config = dict(
    d_expert=144,
    moe_layers=[2, 3, 4, 5, 6, 7, 8, 9, 10, 11, 12, 13],
    router_z_loss=0.001,
    lr_router=0.000983,
    head_dim=128,
    init='normal',
    init_std_o=0.0,
    lr=0.0014,
    beta2=0.95,
    warmup_steps=366,
    schedule='wsd',
    decay_shape='exp',
    batch_tokens=[65536, 131072],
    train_tokens=447900000,
)
Below are experts of layer 9 (counted from 0) of a mixture-of-experts language model. Rows are named router (the router's row for the expert), gate (a neuron's input weights, with its number), up (a neuron's input weights, with its number), down (a neuron's output weights, with its number) and show model dimensions 0-127. Each number is 500 + 40 x the weight over its row's rms, rounded and kept within 0 to 999. Numbers have three digits each.
After each expert's rows: "comes before" lists some tokens at least twice as common just after its tokens as in all text. This comes from a sample of Wikipedia text that the model never trained on. Tokens count by the router's weight.

# expert 5
router:476532543496469498544499483497511467479518513513492478522501506467435438484479428563447528434533392512509442481462518415505536526504487468501466448518500489532545455463487543554496516480440552483473529409570438479462520396445451459493554446525504480547465475477430493543525526452426463489466520448481532486561537549446438450478537447489475504436560459473467456530426513537493547534456
gate7:506571503477525511488557466527494472524475485517441481488448509489544444543475550490449505468505529496545508449516524439493505521516529503539496492430474465427503469556492419514423508442527490563535535455523525467543507421496435501534499502465541424586555491404480513538533487504434546433522454509465554509498535571475499447459475416477498576522505481491460418525539546516534536524533
up7:472575527562515521482508482556532503510481518512463437497443538498488485539426539538503500435478476474491573463511507437497523484581534537522486508513457390436493456500510479464466479505537553566498546482573526545540578447499487483536512454501546447563556516501507533472569505475512535456498424553480526463580517498437444457482495447476546557533491542477477421534490422466555502518521
down7:522549500443487457520440517561480590481500527498477487531499480496497457542440457528496434501530531472505486481523565518486548476502520456529467557551543524543473544409431482509518469487446474487515565471494422478489529541454531492500498500540474478459481507490513472438430541528524488493519454467493429491548577505467538569473485501456438591580509493456458441462511529574507565439542
gate8:543532540385525443528419506477556456491467491540503431553530492417467447436503476529529545467446471502496478462449519511422519501471485510454482484503506510459541421484524511471547490471470566468500497431470493557473491517464433516532592481469504439476571524422553523548548483516451411508530494521476500464483526511478472571459464450574440539488503456511538433549467474503537469522461
up8:514481471535548504457545568548512574428465493452525560484539478520527468543474557496538524567538518470533456471496507508548558481483505513420443504507479509454469488475485527591490460500457510541531518493520490572511447496525480500504480430507511551472601471501516508519563515514584509585529448488519440551533545482526524488451625597489512489498506471497510551507496511548461586591487
down8:487457496485549519428520459519549529460512512359528536511499565514527365507513510489492489500473479551497494516449550546525559482472495448512515475538504515520510483456509546507496466515492517586492531469508546516516510474522500597515485550439435545521468473415521550522497494488488518446474524492539462482488513570479456532500556492543471470510514459518546537543488459434464553587536
gate9:451548577523474494506494475458438484497549480545522509506504515550464481502480441543520537545469565439534505473499458529488466447574459461486494495411481489484466444500517524491491480594516548493467533503581522532571476501495447477530499520519548494504413502420594500492601460494408451489424503518508564418535537526507534528536508492497546524501542508513453481568508492544524469464533
up9:526565501443434461521479408545516501475426501463486478525498502497518532427549539517518491500439497556475540479450528530551497571500529504479523460502527510476511536507492503466525481512502462481449486445448498509458545524483497513504509524500418485394519482513527557504477543428532450610519489559547509506465405484532566392494482496484497465464505582496468537416496521449470526456524
down9:502562505406492450516501486487541487491467561541561499565477497550550477483524454548474542508513508505532495524532511520445528497517462465555531525492485479571450439523510517486533500539534520486447469548438484399483466493460558492481499517484519484558474481548473497503521522443470499435515461570474505431523475433564582447455485532523599450568428502508495434498546479513488504482518
gate10:466538512494457551524480558509485482554513510489536491491553528506416426453487492505479452551524474489556447431449441537508464512469521508490487570552469559511501420492471494508474498498482510499448533470522573482510507425532479466492546473498509503511487431531539492510479529512483534567498491509396437431514509550420519461458451420554460571512559507550496472549526495521499574459458
up10:539522416494514503450503440567493519516533485548538429484465510479533496554410503518527454406489536504444503510498469507498541533448543529533498494534524480590557487543501559529564572523459466496535555509526442559423512489482511577449525486492514534551443514473505530489449532470456438444479411483548472501445495555509520487509482452489428469490476502484508517560508506542493486560458
down10:508495569499544445485489586512498501525501538521494479493534544443425423461523504425511475553588422473502474519554463496514561465565453456520434439474461488518540554490522556462477551411473494504503426544468450510487455509431457468475503429561486379528487515523526552510519525433514484531529522521479556488469580484536528508471552460529505547460479528532528538473435535473506446434438
comes before: "0", "==", "===", "The", "In", ":"

# expert 44
router:481578549454485504547494471508519455468544470510520458524458470467463475453483532553413544470545390551537479412477532440469499544535520490560500491531499451550526489478466554549514583467425525576458519436567504434458453404439471457495516481543523494527495444491479518531527512472430502454471546486471537484517496537468502477436538448474488575487519507485433495518435503559495552529448
gate0:524519521517498524461430463490561469401524519477550575525483463477485499532456483466496458508533446491577472436474491504514433421549398463496503466530521488567461518579476481518493503500457479522508475534527489486538391444491526470539428526496486526474563560502529436537498482460479494471434547434495479497515555498492488466423495465477549497490448487477596522572544419499512429522513
up0:576439430492511488526516498510433495494532467499487515439442533527510549478515474501551541425474483545526519472503482488495478538495470434525528514504520434367473439467532420486461513505493503456566481633549474498493514573537472492493452467468507605462564518505561527491510494409549444508556442523406463473560506542471582460521534475488511433499514514508476487587498486527485523472548
down0:467464480589524511469541501467530538531434545479488541437493529515536537581532512478525487485557480508524500573533512475556536449463412543470430463516548494470468420423554467500430556541448485480460476442530509540495446494520541510503461521511483493531481500470467499458502518592517484507529507427502475435532511469504533521479580475531547430428579428481520509521486528474514504465505
gate1:441532571531547521435515534438482504454459460497510512454447522481509496552455493536459532426491455516493458450492508541389455566489519493464468505505503484485493443562448549529533510450541426586450464514571470533604476485504571492506454478524453517568461399580510477554568484476532543470453567510488539457510532508459515545446513483480481457529549512488452405503456579509533483489567
up1:526488452507442493510518477510489531489458530491545479488520425502482482463573483452608498559522559534538506472516495453568532500460435472463483492552538552546455509500528477468469483542505524470498502484510506567420517506434478536442556541530608529504451567480491472474458549536537455495548444471475481508496521502500449480503452543486455588488492521503560508536526435473477509485456
down1:524443471509519476462517479454465522541492477519416531468550499505500442500526503447449462516592490492481466520528473450566480553523494513457447515428540520508526433415507431525473488464492500499475534443449558516427506484453513491462521549578508547457511516606487582434476474561578530553410583491512540561521479509493534381518477535506506503549495504562496497539491529525513548512480
gate2:458518510523528546490537593498488506448494496452544473407519495514517517501470493424486569477451558550516497557502477517493547502435467493482487496534518482527486524530416503510435470507490514516437453505514459493525522493496502491501474469519488512565530438518482502525522523509521513537524549460510564591501551504436545478438446453459533529474492495490463496469486525417489512500550
up2:487545533458528521515565559503468477442551504453531478446511487491592516490505504392531528490489518553446524526522529536510495485489540498486550536502489501509499501474437521495491502548525564415463460517500478411509561462558471523500513445469500482547584433486424484510483483513532513534534481463455528585483531457481512552403451435498498470524501475506515536494480473498483507446513
down2:520512433497487519453536452538487461477527487507521538518554447544550532486560514588473535539493495508425428526563548552468533506442429531485536437557599513572465553528440458538509521546548495547490547489464473475468567500558454512473446536542472534508479460537457446509452503543477599570468508389550505504496500435532548562532531476533471445568489444503490573540490523526501498474443
gate3:421525528508499481479470539470524492457441489564476525569490461543460507460530501567520541506527593564544488418461425524514547524499468415447545467489530511526483529534475511484543483531462514496479512469530489532563497527525525531504450535589516525531483533500559541493559521535488496489514482522531552490559533464447543516482438473526562476416429503480577476505491526466472480502470
up3:434550584535595558407412530486469575437383457534459543547522453533527485496465529529586508478530543504526475459512543564488517479480511457488487501508477496535495471560489524539513444527458493500423492452503508545540498483530509572510531495513448481508555535513533496485596461499540478537523506553500554539523516427494526520457557448522471527447463518465465466491460561494490521372512
down3:461451438491509545530514516572547531516504439572452517490498532470618513453503460504477478505531399481406537517508533468490504487498555523440517525524410505480574417540458478461516473468459491531479477459504530512450495505453492516585484519444441447467545488544521471515455457551456441502468482444432492515518557506466538518562597509493447525481482454518544490607516548521508525576490
comes before: "\n", "-", "|", "The", "In", "|---|---|"

# expert 28
router:467557505489487487541497486506534459483501453526538455524487454484437500415494500484452560481549467534520459467457518472419515527541487468542464434528533502550483468468451518539577561440461528544481488457520453437493468403474451454415522451582537487512475423487457515530559526480460497455489578454432530469577529537415469473438515450501480556441503488379482513524461490513468527515427
gate1:490408485552481490522517557554441437560471527505455468515536516526485517510450429508474491509561538541521524504473477551492559490449473548498439499558510536525530489458478484561533530480442568531509552530515417526431542460475510546509544505533553521592591511536526466479498544451432517528472588438577478510483416455488504442458514546531466442505504512483462496520479511520442588486572
up1:496653525507505473462485453429536515492519570463457481476465414489515449545518537510509508582443494522503502474532524484548458499511489435565512559468526472525504580539470471498502565563516504503538524464526540487529512497518540423526464500510473480509426529433464516465466456574561540504483462539484500473506556475433488516455475467511589546515516516570501537567554456453505531549456
down1:500506540530546544508473446515530504496516563550458492432461435498476458521533505472535536482474457409446519439495490521549416523553489469561536533499491509448497460476546530478585562511506505468526402526533399508497475493491406604516502483491475485473456493500433533546451519425452510511504515541469536485504488479487512538498478513523488481411497541494552535490493527432480510509491
gate2:475496511521470452522504425455529528491553463493475501544555505478450502509457559500484490490470493450572502559521504469509512451437520492552455411521523524551518505470596461478452559506516568487495516564564538481504454505511493517537513531579480515458535426507485510402427486480437495487488538514578519502464488510503473457554494498475514540505563470544511487510457485596491535534511
up2:557535482535503509429513449532450495443532426517448515550531495495512452451485538452519614459515531479486480573461516535453512478422557456395500504480526495512471483529452516501530546515458496493474404504496504553518438511526484465502518481543540556527418460512484492537529495522526488465482446447416502475459419515543505490549537490435501527523530488501467615542507555471478472527522
down2:537497502522513527501584573518527549503517458464550500441487508468603494495483497525508511549467430526522522518512527515469487488472505447434458581446520502511466423466472602520520531414499538465484529499512529509496557526448447545464461608473472491519566519524438521478526472563520503539506530509441425504499519470592464544373524466469500492474407460459547497520598559489457526517509
gate3:518496501464510521540572504490496502503497472515490488565543519495521529554550453514497563472516486479502525528433513409466475505469470470454486488560549492429487429457504517498452518446499475439465447362474441461512486526443458497514475469500475511497566510498427515519504462472487513573483558536464475543454470504517527486539474432505411559476532483462468493500489528623479487471536
up3:503535491481475490480463514496532485502526484436548496583539534510533484476486453520499503478524542477561526513519401440463533505471475519524455497493583521532481515491443481577482537526524491457494467479492490588543484506474464440436606436574457494465582478541538569530521544514490487549563519522506505487492481528521448514492441474479404574477486498489539442473480484548529530554488
down3:457477447550509480518482528522481477444562465510497525467506506517524559491488492495559433537517466468586486502545449522522517505476487422517497532525562507460432498514480535606470394521561476471563455467529511545463484517508471507556506467589475477467514480511500555610500540533463528493559464498531444478588515509524555533475426493488533505426565502586577522461492509538447448487526
gate4:469546460469433527523428455510456471530499509464464486506511543439429447468533561446499459517549493510496511518441585482553450453481514468427367480489502439502497522481543487539535470539512512556458513466520470483477475442535512457458545576511528496567498416457515536482550509555505536474439453480496486441511487521536482417442563497492467481452558479483438515493479529436555536547541
up4:512505495484602441456595555429525459507483467477533478554494550557584510531502485476461528506536527487484452495504418498543581490446459494533522509461438494497508414545462555477503562489437496509521536436549486488565458487402450494499489470519470513489522514566531488514514507519483483499474575512489524530530498506493481549426490505474567520563375497444533454556426479589472487421430
down4:515511541453498492492529507406513499560476560486518530474455457514444496538545470527474537510547451515449495406455516478537544493495508484474440461483457528500478459510502473517514433472481579433462399461480460546455436528477530493457501540491497457510637537522456464606526504518555501530524578558453543407545533493534528451476560510540570534497549492538553431503520465478467549511552
comes before: " and", " which", " but", ".", "°", " with"

# expert 61
router:467508517482476501536483484516532477410487520541509489524471461505467498475466438554479545470513385507515409462473483442492525537502498439560453433538626436549511508472464537512526530441488498554494557440556466484444464468456432496457524487561575524522499453473501484539533521464460494480459559450460579506542512559486464456533531493507487523415546458480513469515514536545461541471449
gate1:497523503521440521493491485477470521450499457504527466458511483517465470469485540508468537511447527485478387483491525464457473533446513487500541486460538450579563501571448502544523538521503497497547488521591460531492474449489555541477539541535526463477403496476474545468453512503533498561495502503514551499441507546550466449515538500478493532467585571503501468564452462533453469448503
up1:516455502526445497533541474547497457463481401484506528563476477469493480538569497509452572467514544508458534484507552520492574495501481473537461516506521458415441438606501466537384491431494502503471514484506519465509432506537468503582422525497540482585540538485467543438478521474554500469475469470538425504549489503500573557563517502470527583529486519480515499558495463479489515497492
down1:450538449517464510567476586533498465435466487539438469502541489487431495535538461497525477459504433508501446506475450471506482478544456470462472517470517448462480482472511501533506543485499519535481548463493542481566492527450601508481540455501491540375485515488521499519573414426516555512458449479523491468566497448482532495523443530503503402511447461455441545501522483481456446468436
gate2:423512499480405508476417592540539539512422500500481464484430451520530478499472522428460463450465450516506478547422464574480464455460464514495454524547560487507513500394469467505460535514566466493480520540511502467459524473558493532523511490538510508549502503500473522491505468470463464538544506527484556480490570489514453508493508431465416479491512480523469535473492490474597581525469
up2:514465538477478492489480524495554569524458461539468574474406434444496557556533465526476493495454472510496518511497531505539468440497517519494542466571537446525479510466498525541452476562548516525537477487557492532433518491510452495508571544492514489536490538509452524503484488525520531421522444455537530495504492498482525480488495454489424489551535413451517542507499515484497568525556
down2:442539479473566486491569543592493480432480426387567528533528507417480524595532545530530514517450539471462502480538453536439491445521434479469579502512453504490460459498522455514480476599486514540560475489503563560510487554546581508505531447532466472489515534405525465522489509554477570493529509496516471447564501517453430495488436466533500481462497535508531571536501500503511519522508
gate3:486523461510429479510404516470473509453517420533528406510477504532519417543519514488476517442498492463476470478501506546469556527533471512473518504526508466594548464543510473563538541536524541502470505407475442537525495488508470493511443502514558509513463478498460501542551555428508486472486514604477528453547457488486458511484529504508485475497463529510514392605462482510493437544541
up3:457525517486456540485461561483467537467435450577449436472530517563579519504565484456508541444490468467471467514479527522475469521469494453388499455569447508563483504540493467499545496495515494452481529385518396574543553508479488498440502516499537503465439486522474464527543500472538450491516495583458565473559494509536440525526514517514500478556505606455538411563462446486473451517489
down3:511467517507508480542517497548521480541388497491450471463611482485525520490493489489480523495512432533508523498505482536473436496527511529507584465512519505555513492489507423411549463528484428447494466431605457523537481569585498520443535512538555504486547493473491489513456530424532495462475431485436426517561474531518496445461545485583545450418493498550491546523544505484552512419585
gate4:521478529515531507433467497475507540538516507531462572474519430496458469479510501486466656500487520499509551476426498484469520520481504541528523513480451499529545547559448485451514487511479494568472432440511500523515463466488559527503453446469458450405393535515508483587527468475461552441455503525516596484470470575503525470528459497438547497505527520487528489460518478501535534480497
up4:481523546507547466493441596492435467508459506514497473559472545508556452536452538469436514450467502511556443438546489441521595540485471541545498484478535495580576478519535454513497507471494510477506482465469565551561576472390435496510569487429491520532470555508489457558437548521559513514498470557533481542552494524510527462518495499515491439559426485495484537449464437535520582520478
down4:529458535493500491365536537465446492547454503558472510501529497471478489482454453501508537488461514524456459465474531483500498503483518567532513476501526550522549482491522492505425461503572514510515536494483509529518543512480489535583519498550517560488525481504512519579515499537429458507469488495527498554463561497525517486482480519551464518496543576381612507520423493425437486524483
comes before: "0", "5", "4", "3", "6", "7"

# expert 14
router:450558538511489423534443501517503480466561435522500497528469433481481511494494489502445545459521462521509463465463513501491556535473490482530487439525525450528488430494470515527497486461464530511439482457539459478471494435477485484487529483575505504514447444458458516529534528475466437468521463472455540481497542516429461507475575421459473524390542452495434489476443544492474530520437
gate0:476548538471585549496519523442447423486518511441485509503472500483449492442531520520503470510501519441571448420479516559457478512543458616595495488489460517527464491532496544547490536569461500475474595528523471447500425511565443533464481520493580482585532473515456490459480454544458499525574571476543535526492524564506459482553507437425466527506456458498514479492480524478540548478469
up0:490489578540510490446572467497522458569594511542583518440543492537512555463551541566542522549492550480523455435485516514509489487429455503517511497545452500576448578536480453487481474479542471507499507467486472485477468477541547530417482448508535573547525442476435460424500536553495496512517504505426441477517554498478469554440480519476493496511473532514509510471529472462483499479512
down0:521537533454544521490508575546437471580482479520513510444531503440467519518555476533564587535493494504513584513442553482534468574518474502470465532504485529507511554513551502556475452531486595476495525563464501489558508504496539441483482546456485515563455476560495476562435524483498468492482563475483556521488477446451523509564560594518481513491582563504500528494592502469537502508536
gate1:488516476512484438497503536451441501502530437484492481493554525401513458521514491473442480480469438522488492481481491541497546529517487568480515430467479552465465468544421533560530517367478524494444552528527494502501464526508483500545505504537479418473577503548604452497500500544470508483457552474472554520433510485513518526514465458587539518465422561513437470423403461511508501526478
up1:525474513562552512491500509572531515489526438464511518503455492462484522539453558508529547541464536497513464558579569527473435506610476520540525532512536531489483629482545481555483481571519473544508442416514618454537486479480508473572471472470495491423469524513473514497450552487483505548525487416529437448491502488443516523497498459545454483502495482512550572489412483440453481511486
down1:477530573538547534483441436432541454477443536452405474517528506484484479491425546453517559444464494528521481514559517492476498497513489543455504580511468449523440435577515566482556551488491502551530464444532469552513461449446534593554507593376447469501466540493460537480572440449517449431501463474527513581536460501478490474507582516459492467562445457460564475480498451503528523508487
gate2:535583484510465490539449511503526513468586569462495507530529447506524508474432478469493448496505535559491491417563509436504472550565483543496506455538512473534545466519395516569539561482518610497540515551439515460490487547482507441452519533511483509473583581524490484504474480491512463427537455425574475528484482544474513458466407476455553487508463448425457510522455537484523535493510
up2:436469378466509519499484401499471501484508496492499515544445464559536485395534556431445490503501486492501471449519484563464545551479537584580501437515510526491487469580504506503520479553533533469415492483388523475514426508484525482557468471481501465493520560493491540548443427561516436518510474480536502504539524444528544451395475519515485505533548450499544501478516503378478500446518
down2:490525448509515521555556519468516595508436563500554500537531486438504490484458462515478499406461453561514539536551485502529517457576496587503507462475476465503537598468510523557460468392514498534517501503515550505516492488514513460456572502543584472520491515586526501445615519480487499405390555473521469543468521460508491489485449509462463529540499485449489488520588582580501531535414
gate3:425506566445525469495515528494521433485512484559464498502558493462462477492484522481521543523496492532488548539459488570522545454544502535425477496479445538530455476484496537515511499410463508445494475520552450527498471462481490486457527506572500474553520530467430493516567510519414473554430532546493510537416537522613551479531570483516507536482485457505446456504484458518539547463490
up3:473469496591526442512537534505525432532472543491542467468490474502482544500451538456524514468550530511467517492539480533497503524545485465511518457516468516516514489476501538470409533470487431509441469456511507469514402453542557443557515501502422491543502514509495466516545511471619483500502444413477510450500524526499446584529482520561444425488414472498502490466483642524491503585501
down3:469473466511488464569548538434469541411552531440501471496550500527478446519519567486499540530434511525515440456513526572467471544546458529505489485460482510497535474477504530515416478465516460454522508523548498474494453526529503529422559532523460547480515551470475484469548425475479516553492459548518500496519468526494487519529510489476531550445424519467503450412490432488517473467509
comes before: " |", "1", "2", "3", "0", "4"

# expert 36
router:485555538521474429506490477495537479445479509522514495550492490467466490489500508579443561481516467540535401392479541460454492513500507466504493508503540488552542482471441548602537539469444501587455495463529460449460500381502446490474485506552474512539475460471478492578518535494436475510436522464485559527536526507428502488484589398484451535463535465430489473534511545552476546549456
gate0:498484485483477514491531476516447512561623539527467477497540449474482544487543513495496503478534517564520500521410537503467491430512453402469527534538485463407527498510450471497499530480533484498508496428496484481530441487518520535483548571527465505386480508465486480422519482495484504474570486511509523486453496488570459547523473526459546550450570563559494557487479523443542509457511
up0:582434476501491526498513484428434537541511468414501514520542539561523501462447486503441557456524452511515519520514498531541511548428549559462476533539487500543466541492422421498456452528518468527492456475484519522444518532520483451521512507493534556522421465499515503568481516523518457539456491506446472508476595524438512504534506523570526474482530495550469543442474434469429463481534
down0:584484482475504524535476511458467505539487472432537499498492554509575510530545492489515476455501431444487561514476440480543551534473537485464469449491517473459614480457525496502557526538513437547433507517436454489504514488530522444491516499440501552511527508535517488529488477539507539483441535518530584516526506520515463451485460537480507564507576472419459493505527486430495543470582
gate1:522574457418477489516450469546524504464449457486518543532521540481477436498483530496454514471466546523493527530494562440458463488489488481500500477483505493425511477471479479442498504488430504508467451503580462497531532489437480555537560558461556541541522542526473556514552498497546439497508550487524508497552513481467497416535508455504524499529560579512438542584455390484496468482548
up1:503554489492545479524567478499494477494456518495491519496540552594472433523482470517513517540471492451453519494502477452475507491472471524508495440482604518477534499476444533463572505572575498535566508566502490510499471520498444556503545488484534435425555512408495514568517459480472535497457515491532478486553431511462538439497506451539466472527508458508471576568522465533573504563490
down1:411545435458536487476478464464451576536501467505528549460538468520560466468506508550493412527435468533503503456474513511484578465463462473435435516479484490518461533536469452476487502509503505514531508489530508508425506543524484557521610494491501522494422497439423441505453463523514482507491523497517502474555489490472552599454522435545467473547491449517528533570490450476535486489519
gate2:525467540494470503433537552559388519528439402538542481444512487498513466520463437522523477552517472537451499499534519490458578542508493494588497506546573490481516488484442577489539427537484533481463520460523503456477537544451479577535502490484458503607472584519554506528477571511519439479482519467504551495530415486537481521511525468536454500450481374441505518523503461533493533470517
up2:504455456513487469486476534471467447565485471494568552526493496485495447496471517624488517424467538454497484572501502506535545554527462569471454494549468432472447379459563454547516505518541536508486505471497509511460496514488500541515464497489492463527521552536529449515530553481583426429476379589564503490537499539478499511515537563457469487436470529454537487621503449545507467466478
down2:549486464405531527484551435512458460454496495458499537613564447500582458475459501605492428520508502465525583539506547592486477530507485529419541499511462549552462450533531459578533536554482444559469487544452575534453473520436496558421546460532523496494494535526534478430539435473514546485536455456520545527506499532520493536449446524425463536557512508504475433502456507474495538509474
gate3:482537497538455473480533466494525496452481502489445505503436528452519574538546479528526531505546488587475530454488491471585505547497519530484486489494482570526517512423520543486482544445487522487450532445518492470455509525517483491468501464575511423554408553514442482536549583564447516530547508485526510524486471493464519520444515434517482617523491567486522480525510635477521506561501
up3:468487475492477493467521520513455544467514518482521514405508472487469450507422495446483484520505546555486498570508473499403550511495559446465456526529494524458476520474475466506508469554482529552577486538505439538496517490516489500439485519458455530485480503429495523441460419474516472495493536533467511504480542427464461502510532576488483441461552525497397526596484487526514493517555
down3:508487403565459512519549481551538493481501433461469466517565507516533538553468520511455479475504497549547497474435431479531510534467495574541543487490490431572559492547498464490494480457500489519450458435504400495539472528515482440509500476515508408521513565532500481488605444417499520473491451512539457528548481564495538505590528437508449535530501504577452491458593503511461462554516
comes before: "0", " |", "\n", "%", "5", "6"

# expert 50
router:458554539440540452518494471455552461487519483510486463545487478447419514459469446589473507444551486492513477474466490514460508557565513562503457448573504471532541492436454543523534536467424564554441533481522481511463456508486521472429511451546462504547492455487506508548483534422485480485462506452454493464524519532456452488454523504444487554463502459397490525512480545534437526521473
gate1:431530600516501482540420503570438497443476469478461494540548529514458487461480455526492488502536572464468540516527506529485471505492510512600464568493535544479483450506495481573486548479530583511473435554439531552439550504444478500428494513527474500554532552480463506501485479473536511548531523473485485526528531486566508465436481557526430466512550517582476510550463511436425511491528
up1:456562533589507526535454488518552447448575551498486578452472524529481491520466442445515519469476511497465545554434547502570406592514527512545472491443466570550489454525490558511500528523524532508506461486546493482486492509578545592527489547538506559504535511527420459517521539454498480499524522452400410515497521450515518532406474490523442553489548563538491503501496544489464501444494
down1:467474563468502499445478550501527530535475546541530479478534505451480531527547521511448547405432524523559494508479551513489512545559537432493469501523512517453434438527476472563452438483542474515595482490487468584452493506517429594502565513569523505595455479526497472429442539435463498496581514486412497545557526499523521569486468512466521487473569539499478566480477556465470516515587
gate2:540549473518578448500553467585526531457488577491450461490552608468570459512475471506547498513513562540520519448479413490510475498496417515529505486462504463560508505458510495610521505476456532463484548562536562532584437492493486512508524494491499539459458485493547505504472525503447506471493460466528462559465519466426468492447469482468593537445490461466474505540447493530534469497436
up2:517508427481488494581507446533535486488485457364473500517482469516558561517504563477459543546504504558525454522533546487489501533519520555499556492462508471503506463462473521479552461461500506484485441503571526520480539503488517523480514483502443456507520451525455510497469524516495483505507528457562541516561478467519477562533554528544492469451410545529411484442477474535523559454489
down2:578449531369538497488505461538469489600494498452402484519493466496406455469419520460513526563445456409418488507456469506494594517464516539509519578545517482496435558534416593565521562490530536513517514500560506446478523470505473492506490498451493505478473490480506469495528459491491584454464503475538521483585500533469475466484464463547539595490441573461470539536522497491429439547453
gate3:513490609450572522510514464496534491507510482487540500472542484505479547521494557488490550463521465560460460476446551505541496458425523519520485486460532548503543534506438563453524458522563540499488492500499498487503465468494493529508419522528528540388437479512485532572427463522422455419507490484490455518498519566517428444468553543547487540546479432519535532577476470500524519474550
up3:486488546474500494460531505441493492573457443534505544559511486600496508434577484532525468484485552479513511466413483484481559512479505465476553450488473464484415472546458519509528567604578458475413414526433535507530501520470499492535546447500476521497514521487486453505559502511510515499494464505467480468561509431478519559459455547501551440530512481521497505588516453436500528502470
down3:561501507408443488547510528565420493579494464533509483504512520479514564468495500508479500470547519480499520538475570502479507481468448460485531476451498423510464514495548510502533589517499551466495546473537541490585492426476543548512476525526483472513504490474438485421445528467443570554499524502563482491422537537432453485441464471481482511442478464491485435525424509525479542455576
gate4:457538585446555509501504516466456480490548558514523480501532559576453450514543519487459460345496558482524441538515505511453486556474450521475494506514567539487571444451442486529496563489472516514542458491535493523494462463532522531518469471472533471442481459577554502487491473492493478517425578513499529555495454520564472443470539474453495548495465484431565514498442501455512546513518
up4:471549566456532432480452505495460547495450444523525497511508579538435483524572550444411560440550558484496455496531500610408458503532543480455514447547543443546470470421529518586543505484501542503529513501572459489503466477554530559485519387507532524462502507467519544482515415512430492513525425498557504533472515469524498497528527500537447519471482541486558461567481540522459488453563
down4:495549567529437477563591537498449462562497500516493519486469518529459497475523495518562500536467413524527472504460524492525497497389524479552458510479526491483492501457551489511530425525551517437526536488488499459417468536392482473530484449483510458542523551496481418430547465513535470555532515589542529500492485492501462470463470592469484470572477504566472509468511467484478427507477
comes before: "s", ",", " of", "ed", " and", " in"

# expert 43
router:483527548479444455542470446438493473443557472552496445521476473452467504473485459571448552482572399535547500487489526458492549551485518473499441466531587468576503456477474520581493513469484503536468542444537457471440478474457451493473519449512520485528486479480468502559520505439459452504469485457477533520546552571464493491465557488436454528423520465447494485504471483486481514503438
gate0:437501474540514515567469552486548539517466523478511457476477508569472472522482572520505428500469456483512474514525477470524509476493480527561425558374443491533456461536490445548470538484377504583525515452471543535504546433481455544564454457536521442492509578503508517538523519479451523564488529527540478506444476557526540497475546541492503476524435467461458454535500508490397539466445
up0:483545498463511563554453521436473466484480473517459469470514479537464511472408539502496511516446489515511457519543400414504507536552531474521430561488441497500482411467515463529475508440509489532471461483517533551504556488539471513549449512462522539511461541469525484516523476427424549537443507510530565539426546517490516453572493460421504521497475473477475437533550492480370528504459
down0:551478428505503556468462462516522488517537475524556486504502508564517466506503571410459543448521541538635517495418553419510570447494515461484547494519487536554495452531523478439484540522463430503503512486533477533512517500509480523519455444484410516499496563471465413464508528497514499451571562443511554474467485537487442556533438459568497521471492586479483487467553502538499489511539
gate1:526480463477431548527484451536437528482424488452450457511518457469510488446442490497471508526459494518439491403434470505472489511530463479600488488557489497545438488555423481527463559536488503634538511444542506465492559488441405484439495464537375542506581552488459482517531535527466475474551494521442433442484480582496501425457478463433411499522483504524464514506502508491521555489423
up1:501413529513477483558544468492520494473492538496480481500491498521533476558462464577486499488430558447446481523516535481480505513424512465475540555469475487474493532524460412579454516440543515558522433554488490551544565532415461513555515406520465474463503521512495482530415479515493518588496512536552485567508506519537565496462508553475502527554501511503488488487487539475410459527494
down1:493505495461448523513555464502530510514514539512471540596534482502568498586497535503552485531494472518533498543472512542538511464487562532477512484450495560547508453552532497518511515422421587502476434534490431515479445532466496581583582511445505530507489502528517528434491493485544514508520477481461524480525509487568465527557518562480479512503497548525487503464464563492487493462456
gate2:503469547517571559592524477503574528493490510504529541497504496578512494437477459518426475529519458480490481539490511476513483520506470431491479450486570467449478474503417571548517545526463490531498503418511481473569463443408448490487462461492492476513489538557515500535513533514592468546508469518404452517500480538499501477524578540441450424483434429439509475511514631495458562460423
up2:526468490469469523509512356474546508509548559519499481501528480498483518446612490520423482493520472483516516504537511495571502484483514501457528447446560497482469477507469474503482532525485490540530507412476511523581399526370496544534521448479529428511470425599518483516581523483512431509506462437468444482410476523525591481443492511473576512546470568453461518475498557496495489484492
down2:477484483512576529495471495539503458512500543453495482521547488482467499483474483560504478565482471549501495476531547532466486509541522563551462514433542448529557489539519431568561547507553478496542461546536564520516438500449466525471559496529477496515500495499520507520514475525449534518477533457504461474481474522508509433498516539481557523485565511442455569529390485497591484508555
gate3:475531530587412563556413479504580533457483477499514502542497487449415529466522536509556515479487486529574520502538505500497444552578474474489406499563545501532528450445544458465477493473467529466527544526563482527514512445550441533481530533445501592529436535485512493462471510507450464492510483521509488522435500527503506486495446451517437538436517546552466460546501495452422526541524
up3:513452558506399600462505473483544512474420576536498424507438552384462497513520490465525513439524516461563491575510533480486460511502468481494529534480560490400520480460540508447542486495455475495509519530501462503571477446579481542446528469468498545499469501538532480485452487549509498501451554539499532523525470563468545439541497451484492551472511537484518412421551504464486508452533
down3:409475451499467556485530500510601577552464513559447539495471479489505518529580512497432497462496505526500562474507506450557435561508539520485423539560489442523450465507438497419487472529495544520527472508478540488503451455498457546443458500482492509502460496516573560486557481533594439552449544439532498463481503450514505543473467429487531480514515505562460500440543478419456525523472
comes before: " |", "–", ")", ").", ":", "),"